Experts of a small language model.
Size: 15 layers, width 384, 79.3M parameters.
Experts: 32 SwiGLU neurons an expert, 8 picks a token, a sigmoid router, a shared expert of 64 neurons.
Training: a variant of Muon for the experts, 394M tokens, 6012 steps.
Below are experts of layer 10 (counted from 0) of a mixture-of-experts language model. Rows are named router (the router's row for the expert), down (a neuron's output weights, with its number) and show model dimensions 128-255. Each number is 200 + 20 x the weight over its row's rms, rounded and kept within 0 to 999.
After each expert's rows: "comes before" lists some tokens at least twice as common just after its tokens as in all text. This comes from a sample of Wikipedia text that the model never trained on. Tokens count by the router's weight.

# expert 33
router,201,232,200,214,193,187,191,180,199,194,224,190,204,168,178,186,206,175,244,193,217,198,186,178,188,199,209,186,239,194,194,203,217,201,206,195,174,205,195,166,217,189,216,215,208,207,184,169,173,214,201,187,170,224,170,196,187,187,202,218,207,201,169,209,232,184,189,179,211,215,191,167,200,195,187,191,244,159,210,211,216,202,209,164,173,195,188,195,175,188,200,184,207,221,204,224,183,205,192,174,234,141,168,204,189,184,180,216,193,196,204,200,192,180,215,197,171,224,220,224,202,193,226,179,163,205,189,187
down0,184,190,240,165,205,192,193,173,167,194,239,195,173,189,170,194,210,216,226,208,191,184,175,189,211,190,165,192,189,186,179,219,183,223,207,198,192,169,227,224,183,189,190,183,218,167,224,216,208,200,193,218,192,168,221,191,192,219,211,202,199,199,195,200,184,222,194,232,182,217,208,177,252,193,178,208,185,196,194,213,218,219,148,167,155,206,190,199,157,223,209,219,221,224,202,189,223,202,192,195,207,187,189,212,217,210,185,180,209,219,226,206,256,228,208,196,178,185,200,229,183,232,188,203,235,219,201,208
down1,188,218,198,195,219,197,229,200,212,207,226,245,194,198,241,204,223,194,179,188,212,207,189,225,200,222,196,226,210,181,195,179,203,197,220,211,172,223,219,219,227,211,187,233,217,207,190,210,221,222,160,227,220,179,198,191,205,193,186,222,191,190,185,172,167,179,184,220,234,198,204,195,180,200,192,203,165,182,156,213,223,214,177,182,175,222,222,218,156,200,217,231,190,181,220,196,215,195,176,244,196,179,183,222,211,171,184,189,173,223,213,213,200,162,144,205,198,179,202,186,156,233,196,195,191,210,206,213
down2,167,205,204,199,176,203,219,221,209,202,211,193,209,207,206,212,201,189,199,197,182,192,192,185,168,186,237,231,223,157,179,189,210,182,195,138,167,190,209,189,162,193,245,158,193,177,203,226,201,210,168,205,233,173,209,185,188,240,174,184,222,231,197,174,198,202,215,202,169,223,205,200,180,206,169,190,207,190,195,163,214,201,211,226,196,224,165,182,186,205,234,186,176,217,197,229,195,216,187,216,223,165,198,180,186,206,182,218,218,201,183,220,223,198,215,223,174,205,203,209,190,169,227,208,217,186,188,210
comes before: "\n", "-", "- ", "| ", "|", "  -"

# expert 28
router,224,220,221,213,237,201,176,177,196,181,179,221,184,200,195,191,200,221,227,197,203,184,208,187,177,203,200,215,192,221,199,236,218,225,173,195,217,184,202,181,200,209,189,199,205,201,212,196,229,212,203,217,174,207,201,186,180,176,213,232,248,194,249,174,189,198,184,228,184,185,201,189,172,216,180,219,208,167,221,180,176,236,224,206,192,215,218,214,189,159,186,183,196,195,202,237,181,213,185,208,169,204,197,202,191,183,174,153,202,167,161,208,209,184,199,203,194,190,200,217,190,208,200,202,180,201,183,194
down0,186,201,208,185,207,175,193,203,186,191,235,207,219,201,202,197,197,199,208,230,195,187,242,200,185,256,193,204,220,225,209,209,224,197,189,182,227,265,196,214,172,226,173,224,217,223,212,190,180,222,158,191,187,202,214,230,187,223,223,195,201,207,184,222,182,181,166,206,204,219,222,194,239,162,222,229,223,221,200,182,205,217,194,229,172,214,209,205,181,197,230,195,190,218,208,235,177,191,200,188,188,195,217,159,176,232,205,192,184,180,169,175,185,197,191,201,218,182,210,199,215,203,214,162,174,161,198,188
down1,187,199,198,203,177,175,195,153,195,188,208,164,173,214,229,177,227,216,190,197,230,196,219,184,226,213,194,181,209,188,173,209,187,200,204,214,190,198,172,185,256,173,213,198,199,205,203,210,212,227,231,177,203,183,168,192,179,230,180,224,179,200,213,216,234,230,165,198,203,199,223,168,205,203,192,191,212,233,167,210,199,177,211,198,184,210,242,191,204,207,201,205,201,193,203,227,215,180,194,187,215,204,216,214,225,204,227,212,210,227,183,235,164,185,218,206,206,181,199,196,216,224,214,202,191,177,226,197
down2,190,217,214,245,217,199,199,180,201,232,206,247,219,213,213,174,214,199,221,187,188,188,197,203,178,221,199,235,205,192,208,182,203,204,206,185,219,209,200,208,213,217,224,214,189,207,227,226,196,222,196,243,156,159,249,226,194,207,226,182,172,215,185,207,173,201,223,223,193,196,186,168,183,213,198,195,188,197,177,227,212,186,191,176,170,203,214,216,225,210,194,190,183,186,202,204,176,204,209,202,201,212,170,221,175,222,212,225,201,208,197,223,208,243,215,178,193,210,140,211,202,196,184,208,225,231,256,216
comes before: "1", " | ", "2", ".", ",", "000"

# expert 46
router,242,220,194,217,186,188,180,196,195,228,212,180,215,196,199,192,219,196,212,160,185,179,170,195,184,169,221,194,220,221,214,201,206,185,208,202,180,199,189,201,192,209,163,193,213,199,186,210,196,215,181,194,199,191,193,188,213,197,223,202,206,212,206,193,187,191,185,188,176,237,231,196,195,226,216,216,188,169,210,214,192,240,200,195,143,196,191,205,178,202,176,192,186,177,194,209,162,234,191,192,213,190,198,224,211,151,215,202,229,169,188,214,186,201,201,195,216,171,223,203,194,185,210,197,175,210,218,173
down0,183,203,170,242,186,209,240,203,193,192,175,245,188,232,216,224,206,221,194,194,227,182,228,187,217,229,226,185,219,212,193,219,217,180,211,189,192,208,205,215,187,182,225,221,209,189,204,213,194,195,198,192,214,237,202,213,181,205,180,166,188,198,206,183,204,222,187,190,210,212,156,218,204,198,180,212,204,207,207,204,142,186,178,210,212,216,171,201,210,186,185,213,193,189,181,185,152,216,208,202,223,178,169,178,230,207,191,220,229,210,145,215,213,219,228,186,189,183,212,161,173,193,200,187,177,217,219,215
down1,201,160,190,200,149,180,195,228,203,199,229,216,195,213,197,226,228,199,181,223,198,168,215,210,215,220,193,165,193,155,208,241,222,191,191,176,227,214,157,189,221,254,154,208,189,228,200,165,190,202,198,209,179,207,170,208,236,192,208,197,246,204,198,228,184,155,169,187,215,191,217,229,173,184,191,188,199,191,197,210,200,204,145,198,182,220,188,212,196,190,199,214,187,192,193,242,194,202,184,199,171,222,186,209,218,174,248,165,188,177,191,209,187,184,205,213,221,156,204,204,183,190,200,219,166,210,214,192
down2,174,176,192,187,165,205,220,201,199,204,173,217,229,207,203,179,206,245,201,189,212,200,197,199,202,205,188,209,234,207,203,266,177,248,213,191,231,191,203,227,200,187,208,180,179,206,194,196,184,207,207,187,191,213,179,219,181,218,219,198,203,199,210,191,201,179,188,166,181,185,210,212,219,187,176,219,206,187,198,205,184,209,204,196,187,228,235,172,197,162,190,206,249,177,186,201,212,170,178,234,196,269,209,180,190,192,234,209,244,176,176,187,173,200,219,184,190,186,181,231,192,208,174,224,183,186,205,175
comes before: "1", "2", "0", "3", "4", "5"

# expert 43
router,215,183,215,230,205,236,205,189,173,199,164,213,185,176,199,171,198,217,221,226,184,227,224,191,204,160,180,201,188,201,192,186,211,215,174,163,193,221,177,221,177,222,170,206,168,193,240,195,199,221,206,183,218,206,186,217,185,172,215,224,211,195,236,207,226,180,185,183,197,204,232,185,165,222,209,199,221,150,176,210,192,220,217,189,182,197,222,166,177,168,220,199,209,202,195,213,216,188,214,195,168,237,207,192,190,176,164,196,225,179,186,180,209,195,206,208,185,182,206,212,177,213,256,208,216,187,176,199
down0,191,201,214,177,209,241,195,208,205,175,217,218,199,202,237,199,233,206,220,192,197,208,174,185,208,204,230,176,173,205,193,141,246,203,178,199,222,220,208,197,229,204,216,194,172,222,200,214,199,216,230,200,199,230,222,174,176,209,235,230,246,189,196,238,200,197,214,197,160,221,211,210,203,212,218,182,207,186,223,209,185,192,178,186,192,190,177,236,223,193,208,215,189,204,185,206,219,223,194,241,200,187,210,184,161,223,175,193,157,245,188,169,183,246,193,214,218,186,197,175,215,217,181,167,223,214,184,211
down1,166,201,196,215,194,197,225,195,210,185,207,190,191,184,258,206,206,232,183,201,218,202,178,196,203,166,194,183,220,228,230,207,166,252,198,198,221,186,206,177,198,198,206,201,174,209,217,205,202,187,222,165,174,172,195,228,208,187,161,186,199,209,216,168,217,225,240,168,201,190,195,203,240,178,234,215,178,207,203,195,230,196,200,176,183,221,216,207,179,220,163,207,194,178,199,209,233,224,166,201,174,222,165,195,188,217,210,222,225,188,166,188,228,216,187,218,215,185,187,208,186,178,193,194,212,188,156,180
down2,220,207,229,199,185,195,160,183,217,219,171,195,203,198,223,190,219,187,164,214,162,178,187,217,183,190,217,258,196,183,189,196,214,194,225,213,175,209,218,189,203,202,226,230,195,172,191,215,220,242,214,168,203,167,189,223,191,215,210,223,190,224,254,233,185,207,189,181,167,170,220,195,192,200,161,219,200,227,185,201,186,203,232,203,209,184,189,188,213,175,195,204,232,184,229,198,211,222,180,192,185,219,208,185,156,225,211,219,189,235,193,236,175,216,204,202,232,210,181,202,223,223,177,213,188,204,218,175
comes before: " | ", "–", ".", ")", " |", ", "

# expert 62
router,176,219,209,214,177,179,198,171,205,232,185,175,179,190,205,184,218,190,212,212,193,200,212,190,171,196,189,211,205,206,172,195,196,221,176,181,194,200,209,211,193,225,198,234,179,180,182,203,200,193,202,202,173,197,188,200,159,215,199,219,200,237,224,203,204,177,213,199,185,225,231,199,169,183,258,209,215,183,196,206,211,180,200,222,176,185,227,229,198,197,193,230,220,201,204,211,207,199,193,200,179,222,229,216,191,166,206,196,198,174,179,221,229,201,188,204,197,194,217,222,200,192,233,174,195,193,219,175
down0,228,183,206,179,217,174,173,192,235,202,199,199,175,238,177,226,185,215,218,197,204,197,185,183,156,194,227,192,230,223,213,212,216,210,197,177,221,140,204,182,189,185,226,182,174,218,178,217,189,202,198,192,194,192,216,219,213,169,222,215,203,179,232,200,205,186,224,166,210,213,216,195,207,181,189,185,172,183,236,214,205,244,188,223,201,229,190,221,187,195,215,179,191,245,207,187,197,201,196,189,244,190,211,236,231,149,211,192,182,198,188,241,192,196,273,177,197,208,201,210,187,188,170,203,197,192,197,183
down1,196,217,185,210,217,213,189,177,224,185,227,214,200,222,221,188,214,183,185,186,194,204,206,215,178,201,252,170,199,191,195,200,207,185,205,187,209,201,183,206,214,219,200,208,171,205,180,229,183,195,174,242,206,206,187,174,215,224,209,236,216,193,161,178,233,198,209,246,227,219,182,188,185,214,179,205,171,186,211,190,173,230,180,168,215,237,211,168,165,223,217,179,197,222,167,192,204,211,184,199,206,188,182,174,172,228,204,219,221,177,211,218,219,222,216,194,178,220,187,214,228,204,232,213,226,196,202,206
down2,212,183,221,216,178,198,215,200,176,167,186,217,166,218,220,229,191,202,174,180,226,172,162,177,175,197,189,197,218,214,188,237,179,180,193,209,202,192,189,183,208,231,147,201,231,192,233,204,162,203,209,233,202,199,202,213,187,193,201,209,199,200,221,212,193,189,168,198,191,219,176,187,218,186,181,203,192,219,201,174,226,205,184,225,202,178,215,210,185,150,193,235,167,217,207,180,208,191,194,212,260,190,206,210,217,210,203,204,192,231,196,169,193,199,198,206,180,186,186,233,157,207,214,212,202,171,195,213
comes before: ".", ",", " and", ", the", "–", " was"

# expert 7
router,211,210,231,223,212,231,218,170,158,197,185,186,182,213,187,174,180,209,212,252,222,197,207,205,190,227,194,217,209,189,193,192,214,194,166,184,244,210,192,166,205,244,221,218,192,224,217,185,211,171,209,195,183,226,189,203,231,201,188,205,233,185,205,198,202,184,213,181,206,200,209,212,219,206,173,186,219,179,200,170,193,215,220,180,218,209,203,195,184,170,194,193,214,243,187,216,194,207,191,188,198,219,218,228,202,195,185,216,243,201,197,222,204,213,207,243,204,191,218,199,184,203,221,197,206,202,200,223
down0,204,180,179,208,197,230,208,203,195,171,182,189,214,195,225,211,182,215,212,178,198,229,204,177,188,203,197,216,197,181,201,229,212,202,182,214,194,198,166,195,202,243,186,193,205,232,205,185,190,177,166,174,255,229,194,196,157,188,156,194,206,179,168,208,177,241,182,145,202,201,182,157,190,200,170,191,181,187,214,190,174,201,198,215,185,218,203,176,207,198,197,203,216,185,189,206,240,202,202,193,267,224,211,187,190,215,154,185,182,185,201,214,200,191,197,218,187,231,214,219,177,192,201,214,220,163,216,176
down1,201,186,210,207,211,199,197,181,185,235,208,207,200,189,184,187,180,218,171,144,176,184,159,179,225,169,233,204,211,190,196,219,212,207,210,185,208,187,196,188,187,184,161,170,198,172,213,175,199,182,216,187,185,203,146,165,158,186,188,213,230,199,213,171,209,215,195,215,200,230,195,192,178,218,184,218,205,211,172,204,192,174,155,189,212,230,171,215,219,212,143,186,172,199,196,210,197,193,214,158,222,244,178,161,207,192,211,180,195,189,187,229,203,158,227,205,193,177,182,186,197,207,215,202,191,175,202,190
down2,232,247,181,178,206,204,200,200,185,203,208,181,228,203,212,176,205,178,221,191,205,214,215,183,197,210,204,191,196,217,219,185,204,207,150,216,203,230,240,206,191,189,191,211,170,195,213,229,186,186,175,171,222,221,193,186,212,192,196,199,199,217,208,212,202,179,182,265,199,209,194,230,175,218,196,190,187,208,231,219,192,143,195,207,191,218,213,204,211,141,193,204,212,188,193,215,174,230,198,214,200,195,231,194,154,213,216,191,189,193,205,210,192,159,178,169,178,200,216,205,238,226,211,232,228,211,222,216
comes before: "\n", "\n\n", " | ", " |", ")", "–"

# expert 21
router,187,223,202,209,198,174,163,219,184,205,176,196,191,184,192,170,187,212,225,194,226,188,238,217,203,215,192,205,203,208,197,201,184,192,172,188,221,185,201,208,230,203,157,220,191,207,160,229,186,166,186,165,197,237,204,192,189,233,206,225,197,185,216,199,193,212,191,181,204,228,219,210,217,185,221,196,207,183,198,215,191,233,223,211,198,193,193,237,146,190,169,204,188,223,200,209,197,187,208,200,206,185,226,223,236,188,169,176,210,179,177,235,218,201,260,221,190,207,195,239,201,164,198,187,191,189,197,167
down0,194,180,221,198,181,178,204,206,161,208,202,196,209,177,190,180,202,222,174,204,200,241,178,228,202,204,186,187,205,223,191,211,182,171,206,226,213,219,195,200,211,217,209,188,198,186,199,172,226,203,224,193,194,173,216,204,206,225,241,217,181,198,205,202,205,180,200,178,181,174,172,208,208,166,186,193,214,223,187,232,198,198,214,193,225,197,201,186,202,161,229,189,169,202,191,193,218,185,171,193,218,185,170,199,213,185,214,213,181,191,202,212,194,241,184,203,234,192,224,152,183,217,178,222,223,187,148,203
down1,179,205,198,225,154,175,201,238,173,192,187,162,197,207,200,195,209,258,179,203,193,192,187,189,207,201,174,198,181,185,250,212,196,225,205,196,188,189,203,182,155,175,214,193,228,188,206,183,209,194,226,174,205,164,203,208,175,202,200,184,220,218,193,165,215,210,189,161,195,182,206,197,205,201,197,212,202,180,199,165,202,178,216,230,180,206,216,218,193,215,204,219,225,218,197,195,201,180,226,218,196,168,223,212,205,207,192,187,214,191,186,183,205,154,197,216,193,200,208,213,181,171,211,192,164,189,234,180
down2,191,184,177,184,168,212,203,209,223,190,237,210,220,195,238,206,218,175,217,179,237,163,197,199,192,216,205,181,187,206,224,172,182,223,184,209,177,172,216,162,204,172,201,218,161,220,224,208,215,176,182,205,191,202,177,214,228,197,197,166,190,228,214,202,180,195,162,153,170,213,209,151,209,168,177,206,206,187,187,177,202,220,223,217,201,200,199,224,189,202,183,180,192,191,196,168,165,154,196,196,194,195,221,193,168,202,197,222,174,199,226,241,179,174,199,177,200,192,205,187,213,226,207,190,205,207,195,187
comes before: " | ", "| ", ".", " |", "–", "|"

# expert 56
router,209,208,221,163,223,224,178,215,176,201,225,231,167,219,196,184,226,228,194,205,157,231,210,206,219,190,187,167,207,214,181,192,204,208,206,213,203,182,214,218,199,203,171,212,210,201,214,204,199,188,223,202,184,211,150,219,202,188,224,185,194,200,207,190,212,169,198,192,204,238,218,198,198,232,224,201,216,175,177,180,173,206,189,246,162,206,229,190,197,195,185,166,240,209,195,200,191,195,194,198,177,198,187,200,240,195,163,204,209,184,228,229,237,198,232,227,185,210,213,172,166,154,201,167,182,188,162,218
down0,190,175,157,188,164,206,216,216,232,188,218,221,186,189,181,183,188,181,226,195,184,212,215,177,217,223,209,178,188,176,189,213,216,236,196,203,215,215,208,184,203,198,191,204,162,217,196,235,203,182,232,193,187,164,184,189,171,206,223,197,230,197,208,169,219,216,214,211,189,186,231,200,204,185,199,180,208,201,165,225,189,222,206,182,170,178,222,194,205,210,190,203,192,222,191,214,171,201,180,217,232,221,230,184,187,191,240,191,186,168,194,174,192,200,242,159,202,187,205,179,185,218,179,191,197,222,226,206
down1,182,184,195,202,180,212,193,222,218,195,207,181,226,208,183,205,212,207,169,241,205,188,186,193,219,193,241,221,201,215,173,196,224,174,190,191,181,216,182,193,160,192,194,200,193,202,190,173,204,200,205,232,199,277,199,207,207,166,214,208,197,212,192,204,176,215,221,197,149,223,210,235,209,199,175,205,206,185,222,209,195,218,188,196,197,217,246,191,200,201,183,186,196,189,230,222,235,216,211,164,198,173,189,217,216,169,205,223,178,214,192,193,188,184,197,208,227,213,192,202,159,206,163,215,183,195,183,207
down2,216,188,216,197,231,202,196,183,174,230,180,188,230,178,170,218,197,193,202,219,204,191,219,223,184,218,176,187,174,207,174,167,159,169,193,206,190,165,269,177,204,197,243,205,220,201,221,168,193,198,182,172,193,212,219,190,196,215,203,181,172,178,175,219,170,176,224,223,207,193,166,233,198,222,200,176,210,204,206,173,225,201,203,223,181,214,204,163,185,216,218,199,198,179,193,199,175,182,187,193,203,207,180,174,192,190,186,199,217,185,205,232,178,182,220,176,153,208,205,213,214,211,208,214,227,192,227,206
comes before: "\n", " |", ":", ": ", "\n\n", " "

# expert 41
router,207,195,220,186,192,184,173,177,193,186,196,147,198,222,201,204,216,173,210,192,175,199,221,186,179,194,205,224,218,204,187,201,201,217,223,196,200,199,184,180,187,235,189,198,189,176,186,198,182,246,194,191,205,177,210,238,202,241,211,198,211,177,213,182,213,172,215,218,196,230,231,217,187,202,219,208,191,188,167,203,198,221,200,233,201,225,220,220,193,206,172,166,200,202,205,220,194,184,234,191,208,174,226,227,210,172,181,232,229,217,189,171,219,197,187,207,198,186,221,249,194,170,212,176,184,168,187,238
down0,191,227,188,218,181,201,189,195,199,202,204,231,195,197,196,210,183,190,236,203,198,197,221,190,174,202,247,207,190,194,184,180,209,203,171,223,209,214,189,195,193,218,204,202,224,194,190,230,200,220,202,197,201,157,198,185,226,210,159,192,195,198,180,209,239,216,223,209,190,181,192,214,181,209,168,260,201,191,182,227,204,201,208,216,188,194,234,188,159,171,199,165,212,219,204,185,200,232,198,212,204,186,192,224,162,188,187,217,183,225,213,201,185,173,233,216,211,233,229,174,166,185,171,202,220,206,244,206
down1,200,225,202,180,193,210,201,217,203,183,216,212,168,181,212,229,197,206,217,191,182,190,189,156,195,188,209,169,217,209,237,187,196,146,160,198,198,186,185,207,196,174,166,225,208,215,177,182,213,200,200,217,260,186,167,230,164,188,191,217,174,196,204,201,144,215,180,188,227,207,182,225,181,206,186,194,183,174,179,248,231,175,168,215,170,195,194,223,224,200,183,178,180,228,163,220,196,208,209,199,183,157,189,194,189,206,204,191,183,171,230,184,201,198,184,224,199,256,228,183,230,165,183,209,207,214,214,203
down2,177,219,193,189,197,172,183,227,185,177,207,188,207,195,179,210,212,190,229,193,185,210,177,198,234,207,204,182,193,206,164,224,199,176,195,187,214,234,203,187,201,219,203,199,202,241,177,211,179,145,187,206,204,216,186,199,187,236,216,196,218,168,244,217,213,206,212,169,232,199,193,246,201,163,157,189,229,186,195,150,203,245,195,177,161,199,206,183,213,167,191,208,199,175,206,203,212,175,209,177,211,189,175,196,220,216,192,181,222,193,220,182,217,187,191,216,212,213,189,211,199,194,197,230,198,171,223,201
comes before: "1", "2", "3", "4", "5", "6"

# expert 24
router,201,183,187,208,225,204,180,191,200,205,206,228,186,226,191,164,189,183,175,214,202,232,212,174,198,191,213,191,224,217,186,239,189,161,201,191,201,203,172,191,200,218,192,218,226,210,226,204,217,154,188,209,184,201,179,220,177,220,250,214,212,203,176,213,187,233,166,174,155,186,179,213,167,212,200,232,213,184,193,169,223,243,185,227,202,209,166,178,217,187,195,195,181,204,208,217,203,189,195,218,200,186,207,228,242,193,227,219,250,180,213,215,209,206,207,189,232,231,199,218,181,164,167,189,199,160,195,221
down0,192,201,211,205,204,178,194,190,169,215,200,214,194,200,177,163,203,187,212,201,196,220,247,202,191,215,166,213,188,174,221,233,217,232,222,188,216,214,248,213,188,195,212,183,207,185,220,201,187,213,217,197,248,188,228,177,216,203,134,220,202,197,215,182,191,155,226,205,188,218,200,164,228,230,231,212,194,148,206,186,177,201,221,215,193,178,209,185,198,231,208,180,195,218,220,156,237,226,233,210,229,200,201,227,218,207,187,210,209,207,200,188,210,212,191,235,188,204,208,186,207,223,210,227,198,186,271,196
down1,237,193,207,200,220,202,254,166,219,205,192,195,212,198,201,181,185,219,223,231,215,187,205,211,203,204,203,217,181,222,225,188,206,208,194,208,182,183,188,202,216,212,212,198,202,208,216,198,167,211,203,205,206,174,196,202,218,178,207,199,210,223,205,173,201,179,207,164,213,196,200,204,189,164,158,209,237,167,209,181,179,170,206,208,198,188,184,223,171,277,195,206,202,200,179,197,237,186,194,235,177,164,197,201,193,224,201,185,158,203,197,239,247,203,196,213,204,177,189,203,217,195,177,252,178,211,204,198
down2,222,219,234,231,170,203,207,214,179,216,201,175,233,233,206,193,231,191,209,228,222,207,155,217,175,180,209,189,192,200,206,163,190,199,164,198,199,202,194,178,209,228,224,206,216,197,196,205,185,188,197,216,220,223,207,196,200,219,194,208,212,204,224,229,231,158,203,167,209,179,201,219,191,198,185,257,191,197,193,178,184,221,236,165,200,211,185,236,175,209,193,206,188,227,163,190,166,180,200,235,181,189,195,207,187,208,199,131,183,210,205,215,170,224,199,176,221,216,211,209,180,173,208,164,182,208,209,215
comes before: "1", "2", "3", "4", "The", "5"

# expert 34
router,216,213,181,182,188,187,190,188,170,201,202,169,188,181,173,182,208,191,206,206,186,213,191,169,209,186,193,179,234,203,172,210,207,159,208,191,188,200,197,170,196,219,205,178,233,196,179,202,160,183,193,199,194,228,224,202,201,209,215,223,219,196,191,204,192,198,194,206,217,204,210,190,189,232,199,179,209,151,195,210,217,223,189,217,169,199,186,138,223,167,259,179,230,204,189,215,214,197,206,172,219,193,189,176,173,161,210,180,228,184,211,223,247,205,197,206,174,220,218,196,217,186,225,203,178,187,210,193
down0,201,239,198,178,209,228,192,208,202,215,232,168,194,230,172,190,205,211,204,210,195,227,163,244,203,228,216,191,205,188,217,202,218,177,210,193,193,169,194,209,184,182,218,204,214,185,229,210,240,218,168,184,214,186,243,207,205,198,210,192,231,188,212,231,243,205,150,150,190,201,214,187,192,199,208,223,214,208,191,188,201,230,200,199,211,275,220,225,241,185,186,225,166,187,207,202,204,188,210,165,227,206,210,229,170,198,159,199,183,220,176,215,175,206,257,204,217,208,203,185,197,183,177,205,207,218,174,174
down1,201,222,198,186,193,214,187,201,206,198,169,175,223,200,174,188,177,195,190,189,195,191,170,184,213,166,183,220,191,213,171,180,219,173,165,209,172,196,188,211,196,168,198,191,208,215,191,233,191,187,215,183,207,176,189,190,225,223,185,227,205,207,210,214,193,193,196,217,185,204,218,180,216,219,239,214,197,200,199,187,194,180,205,234,199,208,209,172,187,218,188,226,186,176,208,164,160,185,194,198,180,194,212,200,184,200,171,200,222,197,231,202,182,210,176,165,202,207,249,200,203,211,215,220,225,207,218,194
down2,164,210,213,204,192,202,207,208,172,156,196,165,190,195,199,192,192,230,202,168,196,190,205,205,188,202,197,167,193,199,184,184,206,212,228,168,204,210,186,209,205,227,184,161,192,196,212,195,163,198,182,198,240,222,194,182,200,180,195,234,185,208,179,203,187,218,214,208,166,184,172,192,207,212,206,171,198,199,184,209,204,194,177,193,219,204,145,173,189,197,255,173,194,222,195,201,207,197,184,179,196,197,214,197,215,224,193,226,191,209,198,216,191,184,171,209,208,175,186,137,214,187,209,236,234,208,185,197
comes before: "\n", "2", "1", "\n\n", " S", " B"

# expert 32
router,173,224,216,225,186,189,211,187,245,223,189,244,160,223,196,215,217,171,201,204,182,176,221,139,196,190,214,219,229,217,217,208,200,168,192,198,188,200,185,201,220,217,199,206,217,205,172,185,206,223,216,187,146,204,180,179,186,213,186,221,210,195,224,212,198,192,191,189,193,216,225,208,193,210,206,187,216,203,230,214,176,180,213,237,192,211,214,204,173,158,201,226,188,208,183,218,203,176,233,210,196,167,199,230,194,207,161,226,222,180,193,184,210,190,195,178,191,204,201,253,170,190,216,190,170,195,211,166
down0,154,190,234,179,207,212,172,200,185,205,192,158,206,195,218,217,180,208,212,210,182,206,255,198,212,218,200,187,196,206,215,199,191,185,196,186,210,202,192,162,184,223,198,195,199,176,201,184,189,195,187,191,198,213,184,204,187,200,191,171,225,184,195,163,250,179,180,218,220,171,157,169,191,191,225,205,180,185,218,211,179,171,212,196,212,179,182,219,219,186,204,204,167,218,231,206,207,218,179,211,227,171,168,192,193,178,220,213,207,205,175,188,176,179,204,260,190,208,234,210,217,222,199,193,195,189,205,224
down1,211,203,174,207,179,204,224,216,156,192,213,207,183,210,192,215,183,222,208,194,170,206,210,179,178,186,189,199,254,213,213,213,214,238,223,219,207,189,202,173,225,159,165,198,205,198,205,203,225,198,223,197,210,208,182,200,228,149,203,210,192,197,210,212,218,204,212,166,233,200,247,181,251,173,212,194,189,201,190,242,202,181,214,199,201,172,185,220,186,194,214,199,203,190,176,165,195,193,188,204,195,200,165,211,180,200,227,207,187,199,197,205,210,185,201,145,203,183,216,225,165,162,180,184,191,187,179,207
down2,216,184,187,204,181,162,205,206,157,212,212,209,210,203,213,216,229,200,169,218,220,218,179,188,211,221,179,222,211,176,188,151,210,216,183,198,194,193,166,198,217,204,185,210,224,162,197,216,178,176,184,220,221,200,255,183,179,143,171,202,217,210,218,208,205,202,177,199,214,219,180,192,187,175,213,216,224,178,194,172,198,230,179,189,191,189,232,218,188,188,216,184,208,201,204,185,195,211,216,188,202,238,197,177,221,188,223,209,244,188,200,211,209,188,209,213,198,185,160,206,192,201,212,205,185,200,201,220
comes before: "1", "2", " the", "18", "12", "15"

# expert 5
router,180,218,207,207,214,180,180,182,166,217,187,205,205,207,190,158,225,152,209,207,179,206,224,210,221,177,183,224,180,199,209,217,225,176,181,218,176,200,196,218,211,200,188,220,191,189,212,195,216,218,188,231,189,203,206,205,198,176,215,203,203,160,234,228,244,176,206,198,207,203,239,201,175,201,252,205,214,161,181,204,193,207,178,215,169,195,221,178,203,178,211,189,203,191,181,231,182,198,208,178,171,212,198,203,207,187,185,187,206,176,206,189,215,178,190,190,186,186,239,191,197,204,243,173,175,177,231,207
down0,170,199,181,189,227,202,207,197,187,178,184,164,232,196,197,175,200,206,191,166,239,213,202,208,195,201,192,194,206,155,173,210,182,161,206,202,207,216,217,204,182,178,202,193,155,188,254,183,203,180,179,193,226,225,207,180,186,191,210,224,241,176,223,223,188,218,222,239,193,203,215,203,180,243,199,232,202,235,205,201,238,204,172,193,223,220,206,193,201,201,187,182,229,190,199,216,164,178,201,205,209,189,198,177,180,220,184,165,185,177,204,199,187,178,199,198,192,215,218,188,224,186,190,218,202,172,222,221
down1,208,171,192,192,188,193,183,210,184,196,217,229,239,178,199,209,191,220,229,208,211,186,208,202,224,188,204,235,189,229,210,200,194,203,188,206,209,219,160,206,159,213,180,215,194,195,216,208,241,208,182,194,213,176,233,222,186,191,208,244,203,203,202,209,183,198,200,195,180,236,186,238,208,199,191,228,208,217,172,210,214,181,221,159,209,191,204,176,196,185,215,216,174,196,213,200,170,191,201,211,220,226,207,214,201,211,164,213,145,231,209,197,205,207,206,197,212,180,218,208,248,211,194,185,230,232,207,208
down2,205,207,214,207,172,204,242,210,217,212,197,186,193,171,230,224,213,205,212,167,192,195,207,195,195,204,190,227,168,220,205,241,193,190,197,196,216,186,174,179,191,179,193,199,228,209,204,187,208,176,215,211,174,178,198,206,187,206,242,207,226,192,195,188,221,224,204,194,201,239,208,221,206,181,170,204,215,235,211,209,208,241,209,221,193,227,197,157,178,182,209,202,211,208,211,201,208,196,187,171,197,213,205,192,207,190,216,209,188,229,167,177,182,193,212,186,234,222,188,192,188,180,204,206,198,209,178,198
comes before: ".", " of", " of the", " and", ",", " to"